Weights of a small mixture-of-experts language model, trained from scratch on English Wikipedia: a variant of Adam for the experts, 368M tokens.
Below are experts of layer 3 (counted from 0) of a mixture-of-experts language model. Rows are named router (the router's row for the expert), gate (a neuron's input weights, with its number), up (a neuron's input weights, with its number) and show model dimensions 256-319. Each number is 128 + 32 x the weight over its row's rms, rounded and kept within 0 to 255. Numbers have three digits each.
After each expert's rows: a language model's description of what the expert responds to. This comes from a sample of Wikipedia text that the model never trained on.

# expert 24
router:127141141171075106088143142115079030082112116145130102111104145134167163090155104090137123154129136137125144138068155161151090109195129042113107123100139087182147159162082083135147099132088151
gate0:175168128091114176123143097127137122157102158145140101082083147072112157134153161192125172123147101122077142107178096069162099172099146147147107189213151119146226130152162164188169129099133133
up0:118131124151121093129167147170091164154103124151138136189073174172172120070062129115159108112171141107142144140028150142074133136128127096159153125079166143110091122147090142108152009095138111
Closing quotation marks, closing parentheses and the s after an apostrophe, plus was and who following a name or subject.

# expert 3
router:095150110171110170110122142140163063155081206155119081068159129158109112122072142110127080099123135163120084146141147158150200169152121163160138100115122174067091149121138087151162152062117123
gate0:136158137132142092127090087113125112143073118120121114099112090120113074135081121151161120134085140143197147125120121081101143153113129076135111156143137162082130108079143121061131139158176149
up0:091117099090111168154118140106143133092141178142126128161064182153133107119116149113123188115160148124080132153161117123101181125145140144129145061129162100131102139135116160157132089104137109
Short tokens after numbers or hyphens: units and counted nouns like per, kg, cm, pairs, men, plus capital-letter word fragments and abbreviations.

# expert 21
router:067134095099072116100138144103126146105124143089131171142116132129178082134134178126126116136116121124053122139149159147129098082121106146139164080221072117193097106139066086066135129133099122
gate0:118085117145146170128155110154114139086144112155096137108080115136162138093130108066103134125217135085151154144086129204130117094157112112175137139117132145092128128169151098155101137118089050
up0:150156162123133049172095121072096095113127164135143084164165128128092130148141077147110168108057147160156133139133138087152096136114109155085082114128131084161141194093140166133105111123187142
Line breaks after a sentence-final period starting a new paragraph or section, and == heading markers, plus table pipes.

# expert 30
router:110141104121122140167105097142113145126138110168066134071153119113172091129100160098144142138066137148149146135145139087073126163146161188123050152130123078095149121061154122221130102160172130
gate0:151131110100152124088102156093086085150093163083086156178130192120120177132221117106174115112097135135132099082126054153145098143133122084123175082135072069103091181113113093126132127112115101
up0:138155118180105210172118165125114128132115138152084129112128116087109139175146142123195094145156066144111137124132129092086128124171146098119142137149110081073123095102118115173137126166107059
Opening quotation marks, dashes, ellipses and spaces starting a quotation or list item, plus pipes separating table cells.

# expert 17
router:195123103114182114157146120188085125126073146108156110117128137154097105122141089112091178169144185154187162103103123141110112179150125132186131117193097164083115133130130152154126115081166158
gate0:135144159163164138109125126117155161075120123075116139128167072083126143079114123080132137183099104117068113114170091102098120144138162188112169169099142134100157140098120091127119160138106111
up0:139118168148150142213155108198158158220088134126111144117125132059153087118169186117099148127164095142185141129053122129155057159149117074102161109102097146073120096132105150167149141205158162
First token of a proper name, usually a first name or name start after a comma, colon or the, such as William, John, New, South.

# expert 16
router:067112141183146117120183155189143142155141191147159102152147181205203129161158067125123128088119117188117129068137105118141175106133134127137190126118152074144093189200112153146164105135142116
gate0:141181163132056095115163128206078179161109182204123128045160157147107087131132133126147117137090083175172128167181110155182121156148138095156133168145072163137128155089128098123108109130195162
up0:119102150111180083073072168110119102157147087112127152158159113093174130097173151137099136138180155133150098129106204099109091125125143126081112135164100112146120058108138168196088096157110130
Word-final pieces of surnames, places and Latin names, such as -ington, -ville, -ker, -son, -s.

# expert 1
router:087108083116133113135108108165111150157173132143113102087095086048140118120149134083090088122142119133119096115147155112102182148198123165106058132141083126120138153160194132228151143118115085
gate0:137121160113104135142131183096097160171127119091115139164157097177125145076177122160164176168135119131147161156125016126142088103109145136125127099175139171125121141125120075111162114162107153
up0:078171104126138090098138178096091139164136126061138116160232076153101138095216135039133195141186098123099199154170121088179132103134120143171145145129101105097170121133098110083131165095155120
Field names and headings in infoboxes, results lists and tables, such as Born, Genus, Released, Coordinates, Doubles.

# expert 13
router:144143130112106102210118111140102151118078108135124122115090172147090097130121110127104156107212115111065108125115156062126085169124105044124086178083114135138110145166180121117148069081092103
gate0:142099124156075077143185108090139149084111057139071112154099126087179115131117131154151082095203144157148206105134174121191082112099098094110066141140077076080123131122136107086132142132079106
up0:174130156150045150128164083127148076167124171135083115172099165045151091098132142133123166103143165153136130134090128178169140136130123106113128083123110083139088151138104136121150075175066127
Capital letters and short capitalized first pieces of names and words, such as La, El, De, S, R.

# expert 20
router:186155040119147088145094144135130124070060138156183178139130064152084118087126103107107100126132084120180073178210173074132108100120117108133155122115081171146113088096116139057175121153142132
gate0:133073119089082170130119129178114125133133139099153149097135107135095121131184143198173138132144083133192156106140136096153135166120148170155111102100122154132166134158129192097115138084160082
up0:076143135096070149132095131152169105124116124161138142146070199113101113159143127138099146150093198176127040149131200173104132176156158166126159132117131141150073111167142154127145132155094100
Line breaks before == section headings == or tables, heading equals signs, and bytes of non-Latin characters; also some all-star hyphens.

# expert 29
router:165162118122129160113143127135158135098142117115129131125134111146129116157182148093069113126109188082131106157116108154155131115219128115108119086147075154117128123081126176116124122072088185
gate0:159102212181169119120177096127196137153147070142104123138113115135157078064122126081128108183110101130200152067081100121126093096128166086113142117146086111139156108086134075103169177111146123
up0:167153122117083109125199109137146154091112134146124163156119143117162110124137172093166164120121134075070113122128096092123050088114128134128142156150153079166121160163134152085087124130113164
Adjectives and modifier nouns before a head noun, mainly nationalities like British, American, Slavic, plus local, former, church, and coordinate slashes.

# expert 12
router:175138082113097155116187051098116141151154135164131143108081154111125123117127047131189122136138130108116058137121101124075115071106135118167107137110156192111184158152141141114160156049198095
gate0:135169118194140132224125168102135110154119097163142099078149165091141168147133126163125114104158133133143127156076186093121148120130108129141101121162159172121155100128181123178110185140143122
up0:103167159116135056101119147131152130111118100138113143144120086072141097135165174094137132117118137152215163133178150084130120124160154103126128145111111085182083149116161175126192130105149171
Colons after infobox field names like Owner: or Engine:, bullet points, years after months or in, and direction or nationality words after the.

# expert 22
router:139075188078142121077116131126083160078183159125108154103212105067118158139118146086202167166112084123116161102116104119127149110144160119124135084154157116174153142086067129108133133174169103
gate0:117152094202083141172124128130176217128133114133065160198116150122125113144116060192088143074141119148139179054110144152098115105058134122104189145125122153115150127139157124106109134068128190
up0:157192067123154130134191187130100139107123134139189041076125071135111116122167180104165136129124095099077092140158114099138151157133124165148066163161127118123153075089130113171152145181129064
Opening parentheses after names or titles, table pipe separators, day numbers in dates, and is, are, were.

# expert 26
router:097121106101178159157067125070146119103108088103071113151134174161168189142092135126157070133165183135190120114156091121128202075111114157127143143081063101102125096100125108125109101174164168
gate0:066127158147134135092083121145169118103157207130141143155124138123141115098068072110153148136169137101160127173156061124070153129089195190168146143163131128160135113110092110145090074144111118
up0:118119137181150156139096168111149172110104164160148105159172140130095144102106098157133158102132173108148126167184105083093155068083150161188154157131114087124109128133064130136098105160171140
Middle pieces of rare or foreign words and names, like Eureka, Kallis, electrolytes, plus table pipes, zeros and Thai or other non-Latin bytes.

# expert 11
router:085097175142175128105114117096112180113135099110128110171147133053066127131208188134073115152123168170168142114077146154124159108140133088135159089092069195102099196133077130145114095119089111
gate0:143151136136072092074164102120091116112139106153145137133193128149160112057110065092117161143179081099217139135182167154131140117123095184215078103132144159129168148151171117122139114104119168
up0:108156151164109102106195176091132166157113147159105151133159116146130113111123126118102170101133156170165186108155140117174137120114136126115193134083122152162098168141098172129128142220195162
Capitalized nouns that end or continue a proper name, often after the, such as Road, River, War, Battle, Bridge, University.

# expert 4
router:133153134137079204104145094132134095091178192153112150114154127163127167130106113137104092156204126158125091178104180140109177099113171168144205124125163107194109101196194097114129101137098090
gate0:121112111185161145142173147136163159093121067083080154117158131104152152127149082089079106130157116107161163147125093123139094136192125146156160083130062081086104122062150113084057127164103123
up0:135152109157195098108163088119142132090152098154095122178182120061147139123120195161075166140187090128137143069092106178085122107172104117162090134100109076156136153130160115118081146192159173
Four-digit years in lists and tables, plus nouns for people or groups like man, officer, team, son, friend.

# expert 18
router:113112106142128179103145198118133161078095077132125106180177089179102069098127144142141157133158161171116088158138164108179153163129156129099106125113108161139108129119149138102119123055148053
gate0:114200140149144081198115111151182171118085158085127179089098136157171144156177120112143108132097123120129217085129036145131133087107133140090090119065106091186116141094135136194161148178061146
up0:152153146141116104154143137149079138190126166115163177127148084133150106077117105148117117116069088120116117133149105091144141115147129137185181085073100119151126103169081145108138206085181098
Subject pronouns he, she, they, we starting clauses after which or a noun, plus blank table cells and odd script characters.

# expert 25
router:111098132141097061155183148141091110143116114073105170196139135173168156167112104148117150141159100056119127126080143137108164056203112132075137141103143092096135198150071091117116155181074137
gate0:074166153115121126098150139173141097155156101153138121096129131086168168121121142151102050138106053097148107123163138103120130084087191182075112093114138145170130122091128083128167175129123092
up0:106061142108152116096130159179053105150088146191131172130146115128089158139109064205093104162218125128172148182140151124112152080106120139169128120139130109174128072171088107117103106153136127
Final vowel pieces of foreign personal and place names, such as -ka, -y, -ina, -ino, -i.

# expert 23
router:121054162070198120098121152126152098196147115117110127161125096128132127124163125138149146164128156110129179130117114131101156105104122187124163133125094078152113104200144160137138174157171204
gate0:166183157120152149150124114163097155121112199157114125137080156122112116148080118125111164096109179160136105103084157168106135185163129104128130166120125161087107091111112200225174130121180120
up0:152155139079124164158099054139146104086140152106122138140113114141141177117113129132138128156115152060155121161111109119145092090120181151126197128106159079137154101129125131169100074157174154
Final part of place or university names after in, of or a comma, such as York, London, California, UC Irvine, Berkeley.